Weights of a small mixture-of-experts language model, trained from scratch on English Wikipedia.
Size: width 384, vocabulary 32768, 54.7M parameters.
Experts: 16 experts in each of 4 layers, 288 SwiGLU neurons an expert, a softmax router.
Training: a variant of Muon for the experts, 619M tokens, 9660 steps.
Below are experts of layer 4 (counted from 0) of a mixture-of-experts language model. Rows are named router (the router's row for the expert) and show model dimensions 0-127. Each number is 500 + 50 x the weight over its row's rms, rounded and kept within 0 to 999. Numbers have three digits each.
After each expert's rows: "comes after" lists some tokens at least twice as common just before its tokens as in all text. This comes from a sample of Wikipedia text that the model never trained on. Tokens count by the router's weight.

# expert 3
router:526495459488525510560531543494504478473574545536542453506432579529478528509458562529535566516528492538599531473422598503546463538526446569497507458448475430636501486532547553454452503366566479573496581539580482569474475457473619507549432522524539577459509451466496484479529521543453481561486458596486530496426509528540497535549529477500518484534475447485575477569575492468461504460425
comes after: " |", " P", " B", " W", " R", " F"

# expert 7
router:559485470581555567560486441405493547478507386446471514522506562570482488441401587495478604479493630511495448476424552575495577495560529550565488481433451468576528466556436596471468460391456429505512465579485502545598480481563551469501504439580486526539574401543455545490549450605531460508538521529553474449537551528513600467482545481552522521413448413550434625503584475471468528429435
comes after: "|", "–", " (", " in", "-", "In"

# expert 6
router:568519465543536533560494542411446572447465478478476473570475491498504466420463499477520494575539562474523520513427659469500481532560487451532493478527505529702513508525487510475463504499451509496478430566452480478486474459517582509630529500481392568547550458517508583524509461525487465501452549494638471436548531535511606484515454549534400455529519516460476544519511354504446439532518
comes after: "\n", " |", ".", " =", " ", "=="

# expert 13
router:526524503506579543561566503497484499492527581517519477472469557564522561463421438540459551476555526475561497480479632531448559460542439467485458557470542476523469511536512560413400464492556506458523491565465469501508506514485580527549507516501528500437480415540444489503567453572545512481431490410606518522525500475489490601540494431519494556583460447575413509584500447531502505563392
comes after: " the", " The", " on", " St", "The", " National"

# expert 0
router:455468513553506585546497442495514575481476500461533415487486516504534547508475465560553552458562544476572428510440476496438580515580474626473487480394545416598506470478496475460447472441457500503497458565529561527518449560487556479574463507513431560460534512559435678455482496560458410600458535472494473511442498471555518480496568506506488508475496521505488503532501457502556474524462
comes after: " in", " of", " at", " from", " on", " University"

# expert 8
router:508440483513554488526454446451478542536527507513476508496492571660514588518434456533589538468459485545543424576553488555567520517487374528616456522520470371465492440497524467509428483360468442552531523578508482546487524496500603504603440428581476564540552548533390585491547447605457455517488598599497489603388470534471469506474491544572485524490546480491537549504487452469508508524487
comes after: ".", "-", ":", " No", "S", " U"

# expert 1
router:589465459549506447535485512442534522501495461525593460554493557573502448434462514498542492463504516455502520579493563570590473558508498535566524533583566421474526440515469510447431482444540436525508520583507525602536432518490550475575537485498547520520501435479467612412463492615491483498465601537555404503558528508504575530546539559528470537504505462488510539475411422478530491498506
comes after: "\n", ")", "-", " ", "\n ", " information"

# expert 9
router:591517529509553484478497504463451569486489505496458454531526530484451441489408620454467556516551519467490496419447586540490527536494502499613447486437486558611564450488489530534502477507514504484462537573518525534506493511555543455518483465370455617409580429534420554519462461616502444437490547467514414526497471389507491416522512455475486515483525547566463498591610466395476514505469
comes after: "\n", " ", " 1", " 2", ")", " 3"

# expert 5
router:515429492499513539538525519394410484481552488530486540555490572595450545440433443550490560449508619544531449506447551556508530573502424560623536486520536526503478421548466550406472454428531469461542569557514548524515518507489587533540524475463492527574527447550418516510560507581502503439378536535577418523481509443476514485557508461566438442520452510467416517494465439488521478559409
comes after: " the", " a", " The", "'s", " his", "The"

# expert 14
router:443497494512482561537468537452457502498521408527531458461479588561477570509432423540502512461571493538539464549487518545469583615553425563467460427483482554515598459562537605491411502547535499439556582545503571582499446524489516532506483491549431449503555451500472583549482492585509527500485531529474444510474482428503486457591536473502377528447442522531506520552449433407504466480472
comes after: " to", ",", " he", " that", " and", " it"

# expert 2
router:502492515521469560522503496408523560491516443530519513470538470460484459440486473535467594453563465492491504605525449523556501588510491615541469438454550493459504448543532508507487514430523475463457566564444501576488545505487547534538516499480465537461571455581473614483429469490438431501439503459575445564483460443457600491509490489520379478430474527455506512567588486459502483495464
comes after: ",", " and", " with", " such", " well", " by"